python train.py --moe_layers=[3, 4, 5, 6, 7, 8, 9, 10] --balance_loss=0.00449 --norm_eps=1e-06 --beta2=0.99 --train_tokens=666700000 --dataset="wikipedia_en"
Below are experts of layer 4 (counted from 0) of a mixture-of-experts language model. Rows are named router (the router's row for the expert), gate (a neuron's input weights, with its number), up (a neuron's input weights, with its number), down (a neuron's output weights, with its number) and show model dimensions 0-191. Each number is 128 + 24 x the weight over its row's rms, rounded and kept within 0 to 255. Numbers have three digits each.
After each expert's rows: a language model's description of what the expert responds to. This comes from a sample of Wikipedia text that the model never trained on.

# expert 19
router:110167129126099180164123118143106156121146126161144126143066113113111140089128096116132127098155145157119120103144170154121154079140100120155127126082119115102111163153105130097130133115137072125142135113155111141100140153110108147132143107134080150121133114095159194113126124140135151093163159120163153124148109150137120099122117123113128141161123130123131109109122075149130134106137150148082124151159118132123122077100099128170183134149143088089146118127133115158145161084145112154188140124125126158140140100138126125115163195138109120082121114121166133142118173138138132123
gate0:155137103115145140127164115124118142144129137142177104098160099106120130114085108153110131136181118150117149102088098090138144110147129146111079146080065115141125164157145135141102151103148114103162122121077145105119158137106159144135205122153141124122146134185164142144121108168132088131111129113148151137110173125073120108093114137125116118134150119145158141092141122124120097144153122107124079152120094129132148130124160152132153115119100094125145136115139106146125127138148146143140146114138108114159178126086112170071114143137159135149121140131145131144097084123161164167
up0:195161153081143165116094096130140153140117110139127115072098116113128168070131096113143097130112166135146131139148103132107126117130116116120143154100081104124170173135112141185163139094126096098130141124116123118100127139123161140109139117152171108140098120155140091125098129139176100107111141105148147149090133157118184154137106164140160154139153124167107132101142138137145130136165139105135100154129090084113128124162150116171147115107143145098145103150176155170117154116156132124158124106145128122139170110129126134129111130154165111121124119125104154099135132080156112104
down0:102122086125139182126123153180139135150110118139128109109133077139134157155115116111131116100106091080121137100104100108131126146185088092141132142104158101192163154134111122115191097121126128100148110132169124097109137171086139097133130151131139109104126109105105117099138141104126110142094087120138097139112120126145147125117128122161090135135124113129153129151108122081124143129107184177183087142115112165150120119110106134122126135104129128142140118121145091163172137147127107165167130129121106122138119165149109108125098130134149101094138136107117146199119158108167114129
It responds to: First names like John, William, Robert and the syllable pieces inside names and place names, such as Dar-l-aston, Dor-othy, Ol-ga.

# expert 17
router:123111160125095139137145152131138177145131145133149155093102166103084156117108136113120106104150149133074141104133148131123153136174087145153121119098097096121145131158105137091147107139154108148185161108127099146119118097139111154157172141123144149121162139131162191111129140161121126111122171117167145139153132148118116067136113117123129147117131141109139090118124121164177109144153112160124113152108147167136113117146081113138140080167153106100091108114118146131168136092158132131101170127118121155136146094146154109149133146142124115111104088128134123105184132075119164116
gate0:108170101173138088121128185116155125135148096163141121158085126085102143145112152139144135162129121119112090139140121158151134097098099097100150146107091142140132092090127095117115131112108110082175134096126145131130076134173148179128143151125122124161132146131093145129088161126106138136156149138109116142102114132140133143103095099114095145155121150124105130161156102151103109148131142112137142140177110150125117106137167150151085126121164127123138148108118141119160143127110179122139213106110135165121114104153127100136167090106153145129105128111098153131082138148131130162
up0:117144139067162145146128114124145123150147108109078103106162103171172125147134125149123179101109132148155146132137162143136057154147104132115120147135181182158113125117137149142086137145138123136109145147099117110127122117103135086115136118130099116111159102126091086148141132125145118115099163123138118128115152141109132111124179133105129174115185132120133125118149088126126179175137147091121088114093143103077121097140090112077191128139103138139125128088133147115116148152133175110143096139095109106136123112120144123108118144136144166094123133094154139129159154123121122113
down0:142159136168151183162131151132139124112138106100138115069114171141167102100160105100113094085160099132090153122161123128130055122135118140117103117098127107133135161125144096103087084119113086138093082109100131122115147100129119097149140125095133145099141126165143127104123107145120135163139122081122131103110096107132115126135148114154126182155115146139132125177119113182117093133150130109125158122116144137132099144134124120126103106144120141122082091106139161125124175101146160110093121128079143140124117140114162100121113156098119092100137143107111089128126166088137164116
It responds to: Line-ending pipes, newlines and |---| separator rows in wiki tables and lists of scores, results and statistics.

# expert 15
router:109136174126113114155137150160132106134127159174113178083126144116098168108105125114154160130162143144115155066118144160106134113157138143152128120098129092077123145164096090115134090147130113120152149132162117134089149156146122170138147176121072164122130095138166117127112120140099148113150172115182110106127132145140128098154096145152156154128130136136138124125090106159159130140137115138141090138147126147114105120122121133135137120127135122122095161103164139148137192102116108161120148094129132139112132077134110078143155115125127113119115119093179150087142120121103187137
gate0:108168085118135117152142146151121145128159123121084171096141140124099116098126145162106147107126109143089142094169120090114096132085137161110100112160069140117129116106133081129085135134110132122105135131081147147170095135108103139119110090133109112109176108092185140118090122154079139126113143128139092112111144170097104108102136124102147125122124139116144117105120092100121179117090130123147160139123098142149162153151088140171153081159124125155086118091152118115154075108154114148135131145154132109111130123114108158134110138130133127118154173095161113120149134103131123140
up0:114066131148109121113121154113123110109108096142114114117131143138133140143151108128137071153173178078122113084135110130102126111131144087097093100121121097172125175128127086130085124123122098128086141136154084110132089120142094123135131130133131136169131150120146117170152105118150127147139137102115099130110122135165135118132122149114098117137168168119137136097115124117148135119126140115139100106163139101116097098177124114112112119130187154097150119101105133163168048136091131112131123087130112119117082102121122148089095168146126168164118148142105137107161132175130140144
down0:125089095138067112124084120095143135108092121091156106142153118137149140136099115144118154093126128110152129145082110082155116117096123117206121133130120140098136115153091118168128126135100140162131115127136109090133146130130091136085129145125138122134144156155121118133166121160104166125167138143160119101130156170109140144128129124135106082151124135119121123113153124124105136135102143154116121119172122095119135181124128103133144136173114141142092102132149109152155057117123113147155118128162111123100104110132104118103086161142085168131146139101171129170182171084142150124
It responds to: Sentence-final periods with line breaks, closing ). or ". and the == marks of section headings like ==Demographics==.

# expert 10
router:090142166117090152151146132158115153124096132135139180094141112155134134080097106126137144114173156134120149122165158138133132128139131154141081083108161097125131131132111093098111093082174117119121152073143117135102121134152120141143137116171116127121122107124169134093109160160090135123153168141217117109147084122104118095111107099089145140101129143104129098099114113140149076119122095154089128141168132144149099114151130097176130125142103109101151121126158124133137141105109133147108155104115092147123140120114127090117150140156166131118106130095134136128153179129118123111
gate0:124115114139107123103121138120093135132131035121135112118111143120151174106109110146164113100176175156137136139105169146143137134151088124112146117100098129138154157120133123082133108090115116120086113092115120080099110157147076120099155081140103120129097062129125110105140108109167128119116095104103123077083077153157115101145130155130121160106150137151142122118149126151176115114123120126087135140122121150147150149182149147134119144106138144108120128151091152139146092112084148103122131136142125057129144144140123147152116142133130132130136114157129138120133109143109159096
up0:154122129134131110105120149116085149162146121149148169148150160145153113109096152116101177062086122142134104150175133108143113136107143127086096130086124152095107116154127160118118157135142135144126140155128097105125095169161153087116173078102117117112136144139136118127130134096104111136135122129125134133131147132070083162120156130138149135153113131137164127138091113091142118128119131118114112141121130131108111111089171108102120109138121095127118085121143154151117151079127120148113150154093123113164213119137103191119128089123122135123163101125064125120126128094111112156
down0:131134142160148121152112113082104082146140112122159133097124127098121078109149173116136131151134164130120134110102122137147089122093111121142129123129130116130070132146127144134147156133110156103072065156102144135155062160139167162095138110093137148146133111137129139168159112155152161119127164096160128129154082108088153104159133139144108145098144135131104111139121092123109146145114142126126139074170148131084113162101174121105094183126110114127103132115140086122143130147163137138105161120125130155097130132141122167119090164117119127113162111109115132162123127081154141151
It responds to: Pipe separators between numeric cells in stat tables, plus semicolons, colons, to, for, against in year ranges and coordinates.

# expert 3
router:095119123096115144138174126132101138177111128148148156133066123111129151104097118151166167110151152161113161124128182143150136118163126124141149124112142111110090144135130119144103119134140124161160160122135118152115130129132094140116180135137104157124126117122177138107083116155114159130130139095186163125142112134107095097140107156074118138135073146112117104091096097128170095106126117163101093155132164150118104123161115097155128112153113116133136122104115156157154113096151113160139128118123142143152136115128138125136162174134124137092122092091142141117208134117112131076
gate7:127086141128123105151145103128154174143151143119091157121113125104137119142146118154147143113126179086151098082097139143124088137090173117123135101130152085133143134108119145104121127143080163119113107126137105135139139114095135114152133092127160161139152124131183149161113105183155122163138133105068091116138132141113092169120146151156121117108134104152148138111148131117119162095092127164138122148128127076094113168138153101119160154134110103104143147134115118076155136153108133148088082124129086179117104134148133147132122151144125143131059109104101096105110112105114136127
up7:142159144123168078140114096125138169120125083147154131105139123193133108143158103116116104143145160145115134135128148132128079148104110124158129130084095126116158151168117127133125127138142129120146147128146112127142127166110131151151136096117150094091160158113114118139091151102117115169130157107106173144133094144120133134129128125126114125164128138136134143097127133083131161119136166092116150074082141115140158131145127121147200150067174108100109121143096111146115115168142130098134146118146133131145151173074106161146124092065135094104111151088134134112140138086145137125
down7:125155195092139104149126132117099098156136149156124147128131116166108153125162156096155148163107144164133143147131149130138090135128154123141143099155170110127114115179107159108080108144120174116137181100123148122152134148128144131116134124130124159096151194128125087129140147095148120167161101119166125164128153125126170100122093177093133157114125120126124139077100168096153149123078099155119131159150171111152132128112130127118142136114127129090137098105123141136140143119135114123132088113158139102158092149146128146104095151151120135153130123124111075154175140126074136144
It responds to: Number words and digit chunks plus quantity words before nouns, such as three, several, both, many, 000 in 1,000, table figures.

# expert 8
router:112136126079108111131094140142085129156164135126145162149109136130120153152088111124116127125153160187100124120128125180116121138130143130168107142100129106117129095146093125120109103154153090163146178073156086152087082121120106142167196124116105157107148079111139146123102083153140134113150142118118113116160117132099125120161089134131147133179111146117099128124129132117132139131118143131089114144175126134126116119129077113156125140184151091103126143073138148137125126109102124159140156119109126142140145102129133110141133165144145120076085122109158161128140132130082162108
gate0:110158126125124136136109166099087096135133108120126122140109171117120119159102107108152131161137144131170140087122134145166151169168149088187137135146111133139126147116118119132125122169113124122150157100149104141159149083125096140127137109138128136100133176093132154173136129126148062114123159148094090124135120143127155136187134131134129146121150102127109128127134127164142098142165106151102109159127171135122164125137139157162078151159086125165145157115078122174149113082165135105156094164146132118134095139118110149120139141114137120096119135116097096132162117151100134062
up0:118115114161154114133142106113129116119150108134102084110109138147126095108127162094137135111168105162119134113115096075086122128122093145169130129193080150129076106154157147128158138147087107139129161125118150115096103089108169157133115127117125164115100149163112118135104127133134122118126128125135107143117149124170086126140065093148123176090129146126131132142157101112085133132132126139161105144142164110111128109143159149151058101132123091112153155119167132116137158133140061125112120171115125164128157113114149112113137123132136191109106100113085114139113141118105136141
down0:128137095109137102130111163143142120119087113134126130110152136108111102109133134126103100165156142117147168131119136130163144124147108116135190139150097123102115141153081160132117104107103150121112134132115155184120067108158137133092130117142130101136112174161133080150113115181138071104171159152139178125115145109100155152141142119091113112150136134145129141124138120132094134070122143121126118103116148164131126180153154126085141137131069138134135139126139120150118158141083166100096090167140100145180150102111146116095106170128156125095154137111138120094117138108121154112
It responds to: Word-final suffix pieces forming nouns and adjectives in prose, such as -ation, -ment, -ity, -age (outrage), -ium (consortium).

# expert 13
router:094134151122097124138173110156105120135090129161119150098103132125128096119122125157165151115130151173114174122151153138149149116157132141122087154097101112115115173137104116129131115115154120147123155125144124141096142083128144142130142104140093171151125122131146138088110096146123155080145154101191127113124107153076115124147103170092164128144122164083150093114108111118136138150137104156094115158155151140133061106139099079151128133158166106129135126110159145137162105101103113161108156128075090138154130138135128106128161145131135104117127105098128118082163123131112181114
gate0:126091110184162103154132119146120148114122153102097095105067149126108120111164113115127134126111132163123142141137168135121148142131165129058118098134104130131158120132116150110131160127097131142154137074138138121105095154131127101147094085116129114120090114143124139134157121108103144135095146112117111135173138119097122150162142099138131181112135139163093151084093138128097146159100116126149128117125118083090147104118102135154163188090114119113123134132149124148162154146158076140070150140124125161132081124124119125142136120122107098084117177113099120133117171100099119097
up0:093164099122101100154169137160124143157104150115103092120144124130145087152152129128138110112144118136107160146151142134110146148108109175096128140142109125146139110090139168091123139120137139130149072117113113146093123170129124092133147118133141146080117100078111100127152145166149109089157179144130120101159135111110128094126106109109151133118128121150137115166133117146116115140106158085096147166149102150127184130120134117133105164127083197106144137133124184123136139117156100139136140167152139112134127128140162124103116090131166060156094138111117080131174155132114120121
down0:154108130109097111133146148120140147141154091172166112118102135149125097130123134101145138142145152165076125146150129116146170104144096133144089125119093145123131120183110147157106079132145087095093185122099161132116144131115105133115106082134146159128105117121098101115147156170147106114142114144126093096109131155128128146112135111104119145116133090179108105087090112081142135146083132099136117141106134125151061107159168128109177111111124125141124125114157168101087135142106117104099114154131125072163118107136092084120111128108117136145122095146117151151102137133167128138
It responds to: Conjunctions and relational prepositions joining clauses, such as after, which, when, until, before, and of or to after nouns like east, due.

# expert 11
router:098121142100123151165151126123127129116085117137140163099106117145129137088104108100141126096158132146108142110168146137122159140129118156162091121104112100107088150142113128119137105109133135181138125127133077145081121130105155119141139141160091150155107114113173140106087153175105168099101132128181176092146079121114103117181106127107155153100099144070156105117125125156184097123135119146101103161122176138110075106127121093137147124178111094126102130102119127109137132107131130141145155106130117144108136098127118106085150163131145109128106114126114127089154139124099146119
gate0:128105110163146128159115098141149169120124118136076146137145122152104159116144157121120133127146160119141121164131138132110152101133113143163119154155134086118157161124093092145108074141110104116109164127161137103126129167105110112120130133119121153140098141096155149129161126134120108170189073130083188148089069145128142105155114136155123110174137090111162125173144134136112110119166145111099071154120105130108140097148103144170133132136097124072115125126089146127161134104106129145123129113104145151088099118100104126073137142128135125143108138102149137126125123136076118100
up0:176092139109100171180145137107121147122135127088089146140127109101168148154103143118134133136163121136158151129124130104126137123142071138147135109161145112100148126108147128097159104154102105149077145090105137123099114083129150083119159162119124089123116080147136130127122077145140137141135121116142163114147132126100139125146137114124113145123046125174140123083149134119129142154146093100146100108092111140125101120145135143102181089088157170119117141137118089118110135084143098107108128132145171113145102154134128116122119119065095168143119111110113127122121136122173107132
down0:120126154112086141124106154104092139118138137078160100076095106124155165118117148107122128120111120118134101120117172139155123088106065113104114119110086098167125108076168149107125099130150155143105121110125164166081138141126121100115098161129097136097172100161130114077100105122102116140095129149178154153140112117159142132162132109161109131104112131123149092101119110084139118120135090130128147145133155143142121086140111182169128156112172163115115162118115109103115106101138138134170125130083141107111165139161122154111097130099125102109106146126142092126126128113129118117
It responds to: Prepositions in, on, at, of, from, often after released or located and before dates or places, e.g. released in October.